config = dict(
    d_shared_expert=0,
    activation='geglu',
    dataset='wikipedia_en',
)
Below are experts of layer 5 (counted from 0) of a mixture-of-experts language model. Rows are named router (the router's row for the expert) and show model dimensions 256-383. Each number is 128 + 24 x the weight over its row's rms, rounded and kept within 0 to 255. Numbers have three digits each.
After each expert's rows: "comes before" lists some tokens at least twice as common just after its tokens as in all text. This comes from a sample of Wikipedia text that the model never trained on. Tokens count by the router's weight.

# expert 10
router:109132165148134100142173115095103109131138119109112123118134126158113132072069120119139136145124102115126136100132139112151123088112154091099129110116176131144116161095156093113165107108157163129118136101110109123118155126131123124121158146128131097109112142097066153178159105166125150172148105146130135085119084127171137145136136114135102118145138083111185120130103138121078127131156
comes before: " |", "==", "–", ".", "===", "The"

# expert 5
router:115082154127130110095120125134070163156130133097085111136156062156165150122088130129110120111091150125125135157141087129128148110096102130164150093129116140139108131108129114130124122133150173081112146154121091120154150085124146127122130186120123165103140155115114120124103144112155134112153148158099117140092084115114122136106090104146131117127118160102109099138091135125119170110125
comes before: ",", " of", " and", " in", ".", ".\n\n"

# expert 1
router:131073137104113124109165137133120154113129141123069125157149094147177133114126094135128159111158147125128143138157107105138128094117109098118115109152116142083163108159096111122119109156161130142092150126106097120156130139131157099144114123142145142134146123145166143136147126148125080161132137107095110136107131157142127116160093122070118111137161128130136133123120068147099115093143
comes before: "-", "|", " the", " City", "'s", "See"

# expert 9
router:134124142123146132148163086155103085125131138138113164067113121132184113146118131121127148121140138136119149103147132086120143116114111133153203098151084167143131129133119110090169115116137161054135141123131122106138109141150123102184150138105135141121149160080092138131096120159127115107133104114129123144082129105099117107148145100142136122129182153150109127134079133140100168105133
comes before: " ", " —", " first", " United", " −", " same"

# expert 4
router:141083116154181124137134133100113134217157140120123169135150106148140140114103099094139099116118175111111159187118120136148154136105103114119112115151157134060128191132128124112172098156108108128150141125092107113152128149131145103123133161108196134083109116129161148160120079118133164165189124125147111119087130129128121167097129104116143117107148137123127148160142149114078113138144
comes before: "|", " ", "-", " Total", "===", "=="

# expert 6
router:114121142138109106127146146096104142118152139146110098098117150147128101116135117138124107162083185147136124161133107120147113127142113155141134097144126125112166148095098140115144117120125127137058086174122133091116133096102119119164163130106117141127157147162114131121106130141153147129116134155144082166103108138162102102118134111135146123142145158125127100206109133162124122132138
comes before: ":", " ", "\n", "==\n", " by", " ==\n"

# expert 19
router:145136107108134130111138134121077136103158192120102117094125127163195111156136160144129128135122138171125161128131121068144150117088147133148090130136118098097142112124110112147141116092174059111138143115106128129151139075123109155130116173134127105086146129150106137118146061122106131136143118142126074124130050138122138137139144138126090109131148149119143113131102117096100132140154
comes before: "20", "19", "0", "1", "2", "3"

# expert 16
router:182125150095108120135147139114109136133118134101128118132109135165124118140068176138126097134131109138130146084178137076137143054108102122125097096157093166100147126114109141153171140112149145103147132171114154185142118110125129110145156104137148110136169144125130135145095132139145128135159130106159084145093136097124112106116136106129137118113127160125172074163089101145118115106118
comes before: " the", " a", " The", " and", " he", " which"

# expert 8
router:115110135116134123173136114135126139150156178136093140137124116127142095138136120137130109139101148141133141116148085138135110112108123089111151128109134125145093117120150107150168073132143092065109143182139110087131141134109154121116175140109149096070155109136141182158131096138127152136137106115102046120144108155122165129148120098109147167113128162126109122174116133097149177154180
comes before: " to", " the", " that", " in", " a", " as"

# expert 2
router:151153110101127115142106157110111094129154124106106171105141120160129133124089109145095153092109167134129142102186126137148114132135088091113118123130103124116147161168160116151148137101169106160131127140093104123123133137137146125155105142126160156111138187120135152122118128135163144103121113168145090125136091157110112121142126129150123105104193129102183125137092138100121141119156
comes before: "–", " |", ",", "0", ")\n", "20"

# expert 11
router:138140136138127089106154141130115155142112150120107147125164120138132127156109098105095128086142134144122091110186119134153135129136153106138157115129118116123170140117134110094133086133168149125122128096120101150148149118161148125127126128122099128095170124095113125132113111109122108138125145144127117147096134114128119123128137156160144156114109153135159157151094134092084147139087
comes before: " of", " to", " in", " be", " for", " as"